Weights of a small mixture-of-experts language model, trained from scratch on English Wikipedia.
Size: 9 layers, width 192, vocabulary 16384, 21.3M parameters.
Training: a variant of Adam for the experts, 574M tokens, 8756 steps.
Below are experts of layer 3 (counted from 0) of a mixture-of-experts language model. Rows are named router (the router's row for the expert), up (a neuron's input weights, with its number) and show model dimensions 0-191. Each number is 128 + 32 x the weight over its row's rms, rounded and kept within 0 to 255.
Before each expert's rows: a language model's description of what the expert responds to. This comes from a sample of Wikipedia text that the model never trained on.

# expert 27
Table cell separators. Pipe separators between cells in tables of sports fixtures, TV listings, pageants and bibliographies; also semicolons and slashes in lists.
router [104 111 118 150  99 127  95 116  88  83 136 175 167 135 103 137 187 124  98 157 137 116 126 185 135 133 178 114 114 143 161 126 107 149  79 164  97 100 160 109 115 146  86 151 169 174 100 136 172  98 124 150 157 139 129 149 121 103 134 110  99 156  95  89 138 114  75  79  96 151  96 101 144 115  98  75 128 156 153  69 167 115 117 122 148 120 128  90  88  67 155 145 129 115 172 117 170  83 164  81 234 103 128 179 171 152 169  55  84 153 150 158 128 185  93 143 135 118  74 102 114  87 152  65  84 125  96 151 100 107 162 148 117 137 129 136 152 140  78 157 109 154 170 160 174 151  92 150  73  74 153 145 145 155  91 159 151 152 136 156  98 152 132 106 172 134 110 181 162 151  97 159 195 160 163  89  88 134 102 116 103 151 109 110 138 164 165 181 159 120 159 196]
up3 [128 154 158  68 177  87 181 123 174 162 154 157 137 122  70 166 116 124 103 120 152 120 133 158 131 111 125 128 104 163 175 138 134 119 165 116 128 132 155 147  98 126 157 154 157 141  66 129 163 129 151 101  66 148 123 194 101 118 161  84 145 144 178 147 130 118 114 153 122 119  56 183 166 142 150 128 139 120 125 112 213 121 187 148 117 122 115 128 177 111 161  81 105 165  85 101 177 206  96  89  99 168  66 174 121 153  97 171  98  77 166  99 119 102  83 198  91 176 166 125  86 141 154 139 116 114 211 166 124 139 113 110 132 152 129 101  91 101 149  89 127 152 103 156 124 113 117 151 114 169 173 133 144 184 121 135 140 159 108 108 134 170 131 115 102 140 156 112 129 161 123  87  91 131 179 115 143 244 124 156 122 174 109 130 152 140 133  76 130 162  82 138]
up4 [148 144 146 107 132 130 168  83 112 152 133  94  88 131 124 104 127 178 126  93 186 121 102 164 129 102 112 128 190 104 132  94  90 141 139 126 136 115 166  80 154 124 116 199 144  82 114 127 124 184 129  91 132 149 119 224 122 156 141 182 145 113 173 115 133 147 130 109 128 101 121 125 140 110 115  56 156 130 182  88 124 172 138 117  80 163 130 120 132 155 122 100 139 113 112 195  97  45 115  99 145 151 189 165  86 118 137 130  77  95 154 114 107  87 134 141 106 140 142 202 136 139  91  91  52 109  96 117 194 133 124 181 139 189 133 132 127 147 125 169 147 133  98 176  91 145 144  95  72 111 178 240 124  96 174 143 125 184 139 120 152 146 141 160 139 142 125 151 136 141 121  86 124 145 190 141  41 174 113 118 134 170 178 156 146 107 152 138 104 140 134 121]
up5 [116 160 125 109 102 124  70 147 119 142 175  76  79 115 153 162 126  86 147 149 153 164 146 125 157 122 159 131 106 123 144  67  74 141  88 102  83 104 124 160 131 142 128 164 154 134 128 146 116  97 135 111 131  64  94  96  86 139 121 147  96 105 148 159 108 146 137 165 128 114 147 154 125 142 154 104 134  96 100 130 111  73 139 172 110 131 111 103 125 120 133 117 144   5 151 147 143  57 112  91 108  80  97 166 133 153  92 139 137 107 165 171 129 120 105 170  94 154 146 135  98 140 166 142 112 162 113 111 133 132  58 152 121 126  84 123 121 143 152 140 141 110  99 191  95 126  60 121  59 101 121  65 139 115 145 171 122 131 117 124  87  86 139 124 138 118 175 119 140 176 130 183 137 161 167  45 142 245 133  91 143 173  23 100 126 140 109 144 117 158 193 159]
up6 [144 167 143 105 114  95 144 116  87 129 103  82 153 116 105 113  69 159 122 166  91 141  89 109 136 113 158 157 150 131 218 112  86 135 171 119 115  75 122 109 151 144 149 118 165 118  90 176 124 145 148 126 116 145 235 156 120 170 137 122 130 168 122 178 158 122 126 124 121 174  61 153 175  87 104 127 144 124 155 141 173 142 138 100 167 171  91  84 146 113 171 121 128 124 214  91 132 126 192  69 145  70  75 183 125 131 120 149  98 179 125 136 155  98 136  98 116  83 181 164 137 147 180 121 125 120 159 163 108  85 142 170  90 155 170 178 117 109 143 120 123 109 106 120 145  79  83  84 139  99 123 169  98  92 176 157 124 200 116 162 186 104 158 142 126 142 130 173 152 144  49 143  66 126 178 148 154 129 137 144  90 107 111 142 153 129 124 127 123 103 142 187]
up7 [112 100 152 150 123 136 151 132 109  99 139  97 131 145 149  91  97  77 127 127 108 135 129 126 152 183 203 170 171 141 220 149 106 179 148 148 176 155 150  79 107 136 117 134 127 136  97 121 179 174 135 135  53  69 181 104 177 149 112 155  92 167  76 120  66 125  91  94 132 170 111 146 160 111 178 131 124 107 140 119 164 134 151 173 116 113 167 103 107 125 100 161 116 151  96 130 184 127 122 120 119 112 154 161  97  85 160  98 162 143 117 110 149 165 130 146 114 109 142  91 199 131 131 106  58 151 114 127 137 103 122 136 130 145 109 131 165 139 138 111 149 141 115  70 170 118  94 117  91 167  91  79 144 161 117  96  93 109 148 131 169 152  87 124 139  98 128 103  98 161 119 132 136  94 140 137  22 107 138 144 126  42 111 138 135 153 138 170 146 138 225 232]
up8 [128 155 148 115 130 140 158 136 174  78 116 131 170  98 177 113 123  99 196  98 106 158  99 158 133 122 111  97 195  88 122 156 125 139  84 152 182 126 160 139  90 121 125 153 111 172 148 113  99 178 108 130 127 122  82 155 147 149 119 138 146  80  75 104 153 184 118 102  65 100 137 166 115 110 162  82 107  68 164 128 130  74 128 169 129 113 116 153 163 155 112 105 101 161 108 120 103 144 170  92 196 101  81 173  87 127 150 155 129  95 106 106 121  92  52 208 142 173  69  97 104 158 124  93 141 122  84  95  56 112 133  64 153 107 106 153 156 110 147 139 121 133 130 192 153 234 110 147 145 129 144 139  59 115  68 125 162 146  90  59 148 112  63 141 110 149 112  78 129 130 150 116 128 118 123 184 153 109 137 115 123 156 115 167 100 114 135 155 119 150 143 109]
up9 [119 142 156 134 154 173 121 104 131  72 154 137 150 110 209 122  56  97  67 142 185 104 148 138 161 147 171 180 129 133  75 101 135 131 143 105 126 117 120 114 114 172 168 194  80 112 192 142 106 180 129 126  56 102 135 154 162  83 162 141 121 183  85 109 115  80 119  89  81  84 138 113  95 125 176 157 124  95 147 144 170 145 125 137 162 117 102 100  67  68 100 115 116 125  96 123 172  94  98 131 134 105 141 140 116 113 173 118 123 107  73 132 173  94 106 162 136 111 152 180 201 127 105  70 133 147 144 124 133 133  90 144 150  95 128 105 190 127  96 122  88  89 120  81 117 136 144 172 143  90 153 134 152 164  92 130 112 188 103 116 121 100 164  89 146 166 122  99  82 146  86 150 153 122 108 112  92 110 165 129 209  82  95 137 129 136 126  72 175 145 200 141]
up10 [122 121 159 117 118 109 125  78 154  97 145 149 145 119 152 136  86  98 103 134 148 168 118 143 147 108 176 102 103 192 173  90 140 129 142  95  97 112 127 110 107 129 151  78 166 152 108 138 146 108 149 118 179 146 152 107  94 145  95 141 106 157  89 125  89 139 127 126  95 152 115 110 166 130 153  96 103 136 175  66 142 151 132 174 112 121 179  54 107  82 137 100  88 129 155 104 115 184 115 100 114 113 111 197 116  61 148  99 165 184 105 130 163  88  94 114 123 116  76 165  77 150 184 137 123 144 191 220 168 108 134 137 174 123 163 104 193 130 117  35  91 158 131 111 134 157 156 125 112 120  60 112 195 168 123 129 113 129 149 114  91 194  98 101 151 142 169 172 136 128 105 162  93 133 118  95 110 114 119 107 117 115 126 106 146 123 112  92 116 147 238  56]
up11 [ 80  78  74 114 129 135  94 121  89 133  98  87 164 139 138 143 142 122 146 154  93 126  71 109 122 122 177 117  96 171 152  86 112 186 117 147  96  37  48 148 136 137 115 132 173 178 141 165 203 190  83 120 143 109 133 101 125 156  96 118  77  55 152 140 134 132 127 130 126 152 117 119 172 131 119  89 112 215 101 134  84 123 102 129 109 143 119 110 107 152 128 134 112  70 158 145 111 135 180 109  95 102 151 162 119 176 103 159 114 170 106 142 116 165  65 151  94  95 154  92 130 106 164  91 151  97 172 151  90 164 110 123  78 155 111 118 139 139 108 128 163  89 145 161  95 121  82 114 122 141 101  95 127  75  96 145 123  83 182 122 113  99  89 140  94 149  64 122 142 152 104 130  86 188 185 181 164  74 115 137  79 111 126  55  97 124 127 149 133  80 139 154]
up12 [123 121 128 124 136 156 118 143 128 106  97 139 156 112 106 128 167 111 105 136 180 131 112  94  98 172 110 142 163 106 136 162 153 150 158  62 153 154  89 133 149 172  83  98 185 147 124  86  86  91 121  69  95 136  95 184 169  94 185 108 169  80 138 117 122 118 117 134 116 129 117 137  84 143 118 139 106 129  95  77  75 162 107 152  84 140 147 144  74 141 162 192  95  80 139  90 245 111 121 169 126 122 116  70 169 125 140 188 160  63 112 102 138  91 150 143 137 148 133  68 104  94 117 137 117 120  54 142  95 150 125 147 148 138 105 164 144 134  97 121 103 149 150 149 120 119 119 116 116  77 156  79 121 203 101 136  97 154 115 115 103 100  97  46 188 155 106 159 133 150  90  91 132 181 124  62  90 193 152 114 119 148  89 140 142 147 105 201 127 106 146 145]
up13 [100 149 155 116  44  98 127 139 123  90 137 169 117 107 187 142 178 107 166 144 170 179 147 118 131 117 164 157 152 222 138  66 119 128 137 110  95 119 129 133 173 125 126 148 137 160 174 108 154  36 117 102 157 135  53 104 171 145 103  97  46 142 101 130  89 142 116 128 138 209 124 148 154 155 151 105 163 193 115  95 131 136  93 162 114 140 124  74 124 122 172 165 126  75 168 116 132 189 124  88  33 105 106 127 132 147 147 162 149 142 156 125 106 163 188 151 137 105  91  98 109 139 155 113 164 140 113 120 168 166 104 110 144 129 142 113  92 133 153  73 138 158 150 180 135 161 131 111  98  98 110 127 151 122  86 168 164 114 132 125  93  69 188 145 126  59 123 102 121 108 173 116 127 186 129  89 102 137 119 138 103 160 137 122 149 119  76 110 116 160 190 122]
up14 [177 139 126 100 156 133 113 173 140  79 148 146 132 123  78  88 106  87 121 102 136 160 158 119 141 169 135 180  86 178 126 109 120  94 163 116  17 167 173 167 111 154 143 107  47 107 106 110 116  66 145 172  84 118  99 173 133 131 164 125  31 152 147 117  56 138 164 146  49 103 115 131 123 168 146 128 153 141 127  64 143 132 140 133 133 122 150  64  51  71 122  91 132 120 193 108 150 112  88  97 102 102  94 136  88 145 162 123 126 162  91 147 118 157 122  77 113 160  81 120 134 145 110 113 105 127 125 146 111 130  92  98 155 108 112  82 127 105 116 142 104 116  72  97 140 119 165 150  96  98 210 114 164 178 118 154 146 130 126 127 129  99 174  69 155 126 121 146  92 116 104 155 141  85 133  59  98 127 102 145 121 122 160 123 142 155 134  79 115 152  85 102]
up15 [123 173  76  89 146 148 120 124 146 111 163 136 138 120 120 100 162 114 115 168 152 160 115 117 157 155 126  57 116 112 132 176 109  79 141 111 170 152  94 145 110  94 115 146 162 141 148 158  95 110 148 138  79 135  82 122 191 160 120 171 168 177 113  46 106 100 110 141  24 137 121 171 148 149  72 104 135 132  96 139  82  98 120 101 112 121 147 155  51 254 128 160 146 113 110 121 165 145  72 151 114  68 100  92 143  81 121 159 142  94 130 164 127  72 141 132 132 107  70 104 161 104 125 134  78 183 147 115 137 116 191 143  90 183 161 179 135 113 138 172 164  95 123 137 122 120 133 122  85  89 174 177 111 162 139 137 136 136 124 119 162 105 119 146 144 156 114 149  94 177  87 103 196 121  84 119 126 158 129  85 165 120  79 148 131 113  99 164 121  89 127 122]
up16 [169 154 137 129 169 137 141 118 135  96 117 123 105  77 110  70  64 153 179 111 135 114 138 121 163 117 128 122 176 149 164 116 139 145 133 177 110  76 169 119 154 113 133 162  92  99  53 156 173  77 105 149 108 130  95 106 149  88 129 143 136  92 136  90 107 116 146  77 112  78 168 139  68  99 121 141 154 169  82  85 183 170 153 162 133 120  94 118 121  97 112 110 160 134  93 143 180  81 140 141 149 141 150 149 136 196 102 109  74  98 110 108 117 122 107 134 111 122  61 158 168 180 118 162 102 122  77 136 168 116  57 123 135 121 101  96 177  92 133 168  99  88 150 134 125 135 150 128  66 146 163 209 201  82 103 139 135 152 140 144 117  97 155 122 161  66 132 155 111 136 121 152  82 141 169 124 127 142 142 143 196 143  84 100 127 117 109 110 146 200 231 120]
up17 [115 149 123 106 132  98  90 147 118 122 136 107 155 109 121 102  85 164  85  49 148 118 143 140 143 108 131 121 103 155  93  60 124 137 157 177 130 172  84 205 131 118 147  99 101 172 113 123  94 128 130 132  42  87 138 209 120 128 133 122 181 153 142  91  85 131 151 134 136 110  95 145 118 168 121 143 135 114 107  95  93  93 134 122 166 122 115  27 187  73 156 126 132  97 180 126 117 155 130  84 120 114 181 113 126 105 122 127 152 197 126 121 140 124 209 157 112 134 162 187 142 131 197 140 126  86  96  88 130 140  85 136 155  91 134 115 168 131 123  94 152  86 109 203 137 125 185 212 133 100 142 131 148 165 167 137 116  99 157 124 136 134 139 188 170 164 172 127 103 118 170 115 122 175  94 104 165 188  82 120 102 126 114 103 164 151 148 115 111 160 103  69]
up18 [140 122 164 134  69 172 132  45 176  93 120 176 151 129 163 212 159  87 154 197 183 132 155 124 117 129 187 177 111 170  57 149 116 145  47 140  69 161 149 126 150 156 163 164 111 103 123 115 144 108 151 129 137 132  95 172 153  98 154 147 123 121  68 203 203 150 135 129  81 155  66  91 109 140 142  39  90 170 166 139 110 150 107 132 132 100 124 125 136  56 131 110 133 114 161 167 173 128 111 106 134 133 169  79 119  81 133 103 164 169 125 110 111  82 126 115 100 164 151 122 160 138 138 108 161 125 122 149 122 140 131 118 132 108 146 156 157 120 112 120 138 121  40 142 113 112  95 152 162 137 129 139 154 160 124 146 104 145 139 147 114 194 140 151 111 182 138  87 166  81 110 130 114  98 192 105  55 113 124 157 124 136 140 108 125 124 144  74 140 125 141 163]
up19 [171 137  96 142 150 121  95 140 112 171 148 128 106  85 174 205  94 119 153 154  95 172 143 101 145 111  92 172 140 125 153  90 139 119 120 131  72  77 131 130 149 107 118 160 207 103  92 113 117 154 138 108 161 136 154 137 102 138 104  83 125 121 133 196 137 154 116 159  73 151  96 130 154 118 125 125 112 220  85 139 111  92 160  94 127 137 111 116 101 145 119 123 149 108 134 118 116  68 183  77  63 109 100 152 179 197 143 145 136 122 107 131 121 172 174 145 124 181 132 133 192  77 160  67 155 132 141 178 128 120 100 129  99 118 244 121  65 132 127  47  99 169 137 130 157 202  58 134 111  82  76 146 124 123 143 167 102 127  86 149 169 134 202 147  90 143 133 137  99 167 108 138 139 151 140 154 114 153 121 131 143 142 103 126 147 132  98 103 109 146 136 119]
up20 [161 137 194 113 116 111 116 148 137 112 146 167 184 113 129 125 163 121 125 109  78 168 130 199 139 111 138  39 171 141  99 131 108 117 136 158 207  86 168  99 109 142 110 105 109  96 148  79 156 164 109 131 126  86 103 167 159 135  92 115 121 172 152 117 183 152 134 105  69 176 143 168  64 110 158 138 128 126 122 164 127 112 122 130 102 145  93 154 113 105 154 143  90 139  88 117 137  67 103 141 169 150  78 155 184 148 162 125 107 120  76 146 108 104  85 194 139 143  92 153 132  60  75  56 172 152 160 116 141 120 177 149 166 129 119 111 124 114 142 136 134 172 131 157 186 207  53 113 145 106 118 128  98 139  80 100 118 106  79  90 141 130  83 121 156 126 169 121  86 106  99 127  94 119  96 121 124 144 182 147 207 146 120 159 160 114 110  84 146 157  81  87]
up21 [116  95 150 121  92  98 100 106  84 205 139  90 114 110  90 162 163 130  75 147 164 160 110 109 151  95 145 102  27  93 113 125 138 144  28 173 163 144 105 114 157 155 112 122 160 103  98 112 104 102 125 142 123 130 252 160 138 129  56 128 156 164 104 175 166 129 179 135 135 115  94 124 147 174 147 147 128 122 138 102 113 146 148 163  99 123 110 158 159 114 128 136 105 186  81 140 170 100 137 119 159 182 167 153  93 116  88 112 136 142 114 100 103 126  85 123 118 150  78 116  75 105 145 140  90 138 115 104 174 150 163 179 124 138 138 117 122 124  92  69 153 150 148 138 134 102 145 110 160 144  50  81 135 134 155 117 118 107 138 110 158 197 110  95 124 145 138 152 149 132 131 112 137 159 175 155 174  72  73 151 167  68 142 132 157 102 191  86  93 121 134 173]
up22 [145 141 133 101 139 145 125  96 107  90 158 190  94 126 153 122  88  94  62 110 156 107 139  86 148 123 159 112 132 105 147  94 140 163 133  96 148 133 165  96  98 132 142 127 116 112 101  99 142  96 156 106 136 223 135 143 145  77 200 110 125 148 145 124 129  80  60 107  90 146 111 149  76 145 158 122 121 100 126  83 140 134 135 128 171 103 123 139 164 107 131 106 139 166 105 191 206 226 146 102 182 181 109 129 110  90 184 131  87 103 140  90 146 129 141  83 117 162  99  89  99  96  99 174  76 124 108 116 191 122 132  87 105  92  80 177 151 125 117 151 105 141 171 120 121 144 171  56 122 130 143 102 137 116 166  94 135 141  92  94 187 123 130 139  85 116 123 139 169 119  83 144 172 101 136 163  41 115 158 148  66 122 100 179 128 166 127 125 176  69 160 142]
up23 [200  65 112 145 145  86 127 165 124  85 102 209 134 137  94 109 149 167 127 117  65 126 148 144 144 152 135 155 155 116  74 109 140 121 109 117  62 150 132 126 157 113 127  41 103 170 128 120 153  96  81 139 126 123 188 116 125 157 102 132 147  85 119  84  81 115 103 135 106 107 124 114 120 127 100 105 143  88 155 155  71 155  95 164 127 132 128  97 152  86 154  80 146 142 101 169 107 118 137 127 111 114  97 131 202 154 148  60 185 140  95  97 139 237 110 114 120  86 110 160 143 158 131 146 129  97 151 164  89  89 157 129 207  77  79 109 170 111 110 142  96 166 145  45 134 205 112 131 136 152 114  90 180 163 150  74 129 122 158 128 144 136 106 166 115  80 156 150 122 142 120 158 157 164  98  95 129 122  94 133 186  92 143 180 148 131 129  81 112 125 116 132]
up24 [144 179  23 165 156 128  91 148 159 151 124 159 125 140 183 126 157 134 151 105 103 146 122 181 118 124 141  98 122 142 147 145  60 148 169 151 143  96 174 158 135  97 120  98 168 141 133 113 175  40 102 123 166 160 102  99 110 105 119 116 146 142 169 131 152 170 122 143 141 126 151 139 180 121 180 140 100 105 104  79 101 131 161 144 199 111 130 117 144 102 166 168 133 155  97  95 120 110 165 104 157 225 134  82 172 212 124 216 140 106 199  93 111 126 114 195 179 111 144 109 114 103 139 152 144 148  94 114 126 105 130 153 163 130 124  66 104 124  97 119 111 164 138 171 139 209 147 182 179 177 121  88 101 117 141  98 176  95 136 111  83 136 127 112 120 131  71  72 129 160 140 153 163 155 147 146 170 100 100 148 121 146 136 120 120 137 107 110 112 143 108 148]
up25 [134 103  65 131 121 120 120  93 134 141 136 177 186 168 109 109  53 138 116 137 135 151 117 132 124 137 160 113 113 147 124 127  42 189  69 124 152 134  40 146 145  94 134 131 147 211  83 140 150  87 141 148 208 172 161  81 133 146 157 133  79 134 153 126 100 125  89 112 178 144 125 101 123 131  62  86 148 157 142 109  92  90 106 118 114 115 159 141 148 109 134 133 122  91 147 135 106 127 161 136 181 182 157  99 135 155 152 159 154 116 141 114 102 133 112  84 114  59 130 156 161  87 121  67 124 126 168 189 147 114 123 111 119 105 146 121 126 107 163 115 173 115 149 125  97 198 123 112 119 192 166 191 119  85 156 116 133 149 134 122  61 104 146 169  72 154  82 137 119 171 125 155 133 144 152  64 211 121 164 145 155 104 158 114 117 115 161  72 114 145  77 166]
up26 [152 109 111  96 107 125  76 108  73 149 116 179 127 118 113 105 178 114 169  81 113  93  62 158 107  95 205  88  90 145 127 138 102 105 138 146 136 142 121 144 153 161  99 112 134 188 115 169 153  83 126 130 102 108  97  59 166 126  56 164 130 120 102 178 139 125 103  79 127 201 126 134 147 130 140 129 131 152  77 136  84 104  41 176 129 169 111 133 103 128 141 111 101  96 125 171  89 160 121 188  91 122 103  88 139 121 121 128 123 128 131 164  99 109 113 140 193  83 119  73 182 102 170 153 139 166  91  97 169 107 132 160 142 187  94 122 173 147 108 114 119 133 119 145 139 119  98 165 106  94 155 139  87  92 106 127 200  95 154 112  65  98 155 106 122 107 130  64 120  99 112  57 193  89  69  80 136 137  92 134  90 137 149 103 159 143 103 104 179 135 115 118]
up27 [170 124  88 149 150 122 123  89 135 126 128  87 169 151 114 105 103 127  75 129 157  73 146 102 123  93  92 129 159 114 194 202   0 140 158  83 191 122 159 108 115 140  75 121 129 134 139 122 107  95 134 139 140 153 134 178 105 119 147 117 165 129 111 114 157 128 137 136 159 103 206  69 139 126 116 158 117 122 151 105 170  64 106  98 178 150 157 186  55 104 123 150 129 157 147 111 161  49 181 173 150 166 123  52 176 149 160 136 170  98 112  99 166 130 132  83 133 120 103 158 102 105 143 140 124 108 153 102 111 126 153 115 146 173 130 137  60 116 110 102 131 123 131  90 158 108  75 142 138  97 133 123 118  82 170 135 123 129 100 167  69 162 124  96 167 162 118  94 148 169 153  82 176  88 158 164 146  48 148 124 127 120 142 154 119 132 138 133 117  80 133 140]
up28 [104 100 108 178 142 129 108 117 103 139 133 122 140 102 154  90 111 178 132 174 204 114 147 137 104 112 127 131 165 174 161 162 196 170 110 143  86  77 137 193 117 139 128 112 160 104 100  99 130 132  93 109 162  88  71 151 168 137 147 107 134 112 156 120 134 113 168  77 145 116 151 112 127 141 100  98 126 177  93 141 132  99 124 146 120 136 112 187  99  99 122 123 174  94 130 149 141 117 196  77 126 183 173 101 234 136 133 128 159 143 167 168  98 178 100 154 141 133 156 144 147 125 152  96 122 149 152 134 156 141 128  56 112  81 134 141  81 137  35 131 147 122 180 145 131  71 132 196 112  66 126 107 118 136 145 145 123 104 126 168 116 152 138 124 127  93 147 134 121 175 142 179  58 214 148 175  90  96 145 161 138 136 201  60 141 123 161 169 107 121 107 143]
up29 [ 63 112 142 138 158 145 155 114 131  94  86 125 136 121 208 154 104  65 178 196 180 154 123 158  99 132 130 114 145 104 116 140 138 220  50 122 137 124 162 140 119 201  93 139 172 124 117 125 104 117 153  64 121 105 133 185 101 163 116 155 137  83 117 105 115 154  88  83  96 133  93 136 119 134 139 102  87 127 101 160 116 163 155 151 121 156 110 150 176  94 124 126 123 142 138 125  95  83 185 118 163 161 134 172  98 113 178  72 138 136 118 140 123 150 104 148 125 115 139 142 110 205 131  45 170 134 117 117 148 133  79 167 140 193 133 133 138 136 162  98 122 116  54 101 112 104 164 135 174  88 147 161 100  99 115 193 101 202 101  75 108 187 124 145 153  81 152 126 145 128 162  95  95  80 114 131  80 144 186 143 114 160  93 158 127 139 139 180 127 123 136 147]
up30 [144 102 136 111 220 140 141 142 115 104 115 166 155 108 161 129 180  83 184 136 104  95 182  96 113 158 136 134 181 117 119 158  81 122 163  85 114 121 160  43  68 114  80  93  86 184 124 138 158  83 165 190 169 156 150 101  92 112 161 151 132 149 160  61 120 140 146 141 103 114 160 128 124 132  92 160 121 147 136 145 184 120 166 147 126  95 152  73  80 102 114  71 119 146  99  86 128 102 120 114 152 197 144  99 151 102 202 173 137 107 148 139  95 193 150  66  86 143 133 105 160 131 154 162 178 110 133 148 139 102 114  79 157 111 204 120 136  66 147 120 142 169 145 100 135 116 141 158  68 132 133 130 137 126 157 183 125 196 127 110 121 186  87 130  57 174 121 111 106 113 150 150 132 127 115 166 150 165 105 145 114 146 110 115 139 116 128 149  97 121 181 108]
up31 [145 121 158 163 148 133  89  99 152 142 143 170 126 118 150 118  92 148 158 115 172 112 143  61 125 114 130 108 167 179 134 105 168 141  61 171 173 142 122 109 116 100 143 113 118 131 132  83 140 107 145 150 154 165 154 146 135 116 215 108 199 142  47 175 152  63 134  81 136 187  88 132 149 114 168  78 120 124 187 153 167 103 170 108 112 107 130 129 169  84 139  97 133 118 139 142 144 231 144  85 159 121 149  93 169  57 165 121  81  95 158 197  94 131 117  91 141 160 112 150 162 167 118 129 120 123 161  95 149 119 170  70  97  69 120 128 122 132 127 192 133 167 140 131 162 192 161  84 115 119 134 124  95 127 169 123 135 120 102 178 112 179 122 109  71 143  99 182 159  98  96 183 176 119 116 146 112 111  76 133 107 146 133 145 136 110 119 157  91 137 109 164]
up32 [170  88 113 124 113  95  96 162 160 140  91  93 194 124 137 116 126 125 156 144  98 149 113 212 132 123 136 151 165 157 176 143 109 160 134 132 111  94  57 123 186 109 150 131 158 108 108  81 147 162 114 116 136 112  76  96 144 122 100 121  96  64 168 137 212 140 122 119 148 168  94 155 141 153  93  25  79 135 182 130 162 120 121 181 196 140 131 121 116 113  92 162  89 183 152 145 111 128 149  99 130 180 147 117 103 113 132  93 153 125 133 158 119 111  65 130 105  70 131 135 119 157 155 183  97  89  79 114 185 103 103 142 151 165 128  99 121 122 123  43 139 122 113 193 107 168  89 174 127 142 137 150 113 152 143 136 138 126 169 106 113 145 136 132 134 180 182 128 148 139 148  83 146 123 131 161 105  52 117 134 118 107 146 114 109 156 180 161 123 129 208 196]
up33 [126 142 154 140 120 167 154 115 127 110 115 103  92 151 107  77 150 150 177 146 165  80 161 126 116 113 137 130 150  93 170 170 114 126 123 173  68 159 201 124 164 140 134 110 162  76  66 126 128  49 127  91 121 138 169 135  61 140 150 174 104 184  85 112 104 125  94 120 141 125 105 120 117 133 133  95 120 123 140  88 122 151 104 143 127 130 133  97 155  73 121 150 121 147 188 221 172 121 112 101 136 151 155  95 134 137 179  79 131 156 191 143 115  92 181 120 102  61 127 168 162  66 166  86 125 153  95  77 192 119  84 171 156 119  91  95 127 152 120 150 143 103 148 136 158  87 159 171 124  66 191 126  57 113 146 166 164 159 137 182 113 132 127 122 121  69 172 149 165 104 119 175 147  72 127 160  96 115 125 141 115 203 156 128 127 113 103 133 113 166 145 138]
up34 [145 121 155 111 170 145 120 178 188  79 192 176 153 147 108  91  87 121 140 142 133 161 155 133 141 172 161 121 187 183 163 151  85 110 133 146 160 100 117 105 128 133 130 120 147 232 133 107 119  88 148 146 173  96 143 102 132 139 117 151 152 147  97 132  51 167 184 117 132 139 158 125 135 134 113  90 130 105 146 136 149 104 111 144  79 115 145 146  96 145 124  89 116  98 173  52  79 130 157 160 130  85 146 147 135 116 135 110  95 144 115 148 147 153  78 156 183 115 121 188  89 183 164 118  94 151 141 110  65 105 160  98 156 136 101  74 119 125 141 166 123 161 107  84 124 202 196 128 140 140 121  91 140 152 145  95 171 147 147 129  70 163 142  60  98  57  61 183 126 103  95 171 118 155 142  79 166 162 118 136 150 121 121 123 134 100 121  65 107 171 131  83]
up35 [148 127 117 123 163 107  97 160 109 214 131 152 162 134 136 127 155 125 165  97 125 141 100 126 119 123 113  92 111 171 110 211 122 113 148  79 155 152 165 108  87 140 167 124 163 226 108 111 134  84 136  67 146 157  99 173 143 125 130  79 160 106 157 156 157 103  90 116  78 146 120 147 171 141 121 162 109 158  78 129 107 152 153 112 117 130 107 150 142 148 182  96  90 112 178 101 127  81 160 135 131 159 124  91 164 151 156 127 148  80 204  70  96 128 100 129 116  89 130  96 113 121 150 106 171 110 106 144 143 170 156 166 126  95 100 111  97 118 112 115 134 128 105  89 137 120  45 143  97 101 219 129  83 150 129 140 100 127 116 133 116  91 107 100 181 149  87 156 132  99  73  28 140 117 106  73 107 149 127 149 110 210 114 161 148 153 126 173 108 122  60 176]
up36 [103 159 160  89  93 134  86 109 116  87 176 180 142 102 135 107 168 112 145 127 118 136 131 131 158 169 163 155 176 149 104 136 137 109 105 132 134 119  58 128 100 180 204 148  81 165 169 107  47 168 131 183  95 116  82 168 138 177 143 148 168 122 102 140 168 119 139  91  89 145 165 134 176 131  83  64 129  74 142  76 134 113 126 183 111  96 126 118  77  79  97  74  92 124  95 158 136 154 133 102 167 120 127  96 153 114 124  49 134 124 108 172  98 145 168 108 149 114 108 128 147 155 129  62 140 139 173  83 111 102 121 106 124  78  86 107 170 126 116 204 112 123 129 144 138 172 166 113  92 153 162 144 127 161 157 154 207 151 140  86 114 217 164 137  60 117  76 110 123 137  77 141  85 107 140 119 147 123 126 126 148  93 152 141 132 132  94 136 150 131 142  77]
up37 [104 146 180 137  90 129 135 144 179 163 139 187 143 123 164 180 106 123 103 169 113 153 153 100 150 114 115 160 104  96 195 108 191 182  88 175 115 155 128 123 105 120 116 127 171 134  74  75 181  84 138 136 182 103 223 128 132 100 106 110 102 165 121 169 162 155 140 119 100 129  95  84 151 126 138  95 132 156 164  76 132 124 165 158  98  91 137  89  91 142 136 143 119 101 111 150 163 131  81 138 156 156 161 156 158  73 141  40 134 170 116 180 151 162 149 134 154  99 126 143 109 107 156 127  99 152 116 148 187 136 162 107 111 101 162 126  96 119 133  90 159 171 153 119 161 179 155 151  68 167 111 117 168 155  82 147  80 108 157 128 193 182 162  61 105 125 127 189 116  72 107 187 122 108 171  83  84 100 104 142 144 117 129 154 133 140 162 127 100 158 151 163]
up38 [166 113 168 129 160 121 134 171 159  77 161 194 156 111 147 167  93  89  59 184 141 129 149 107 146 161 119 135  96 125  63  94 144 122  93  55  67 124 125 106 123 178 167 107  97 138 113 144 114 153 135 118 154  95 156 164 148 173 133 172 111 169 164 135  78 138 156 162 127 128 109 144 106  90 103 126 135 168 156 122 162  59 121 129 179 120 165  63 101 165 146 121 119 100 137  63 106 176 109 157 155  62  63 133 140 163  95 117  97 182 114  80 147 197 133 118 129 131 137 136 130 120 146 102  40 130 158 182 105 136 142 111 118 100 119 157  87 127 131 144 126 116 124  66  98 107 173 127  87 121 129 152 145 187 129 130 105 103  91 147 185  77 211  98 114 139 176 141 144 164 119 106 146  91 124  99 166 155 131 148 174  57 154 177 129 123 139 135 142 151 115 157]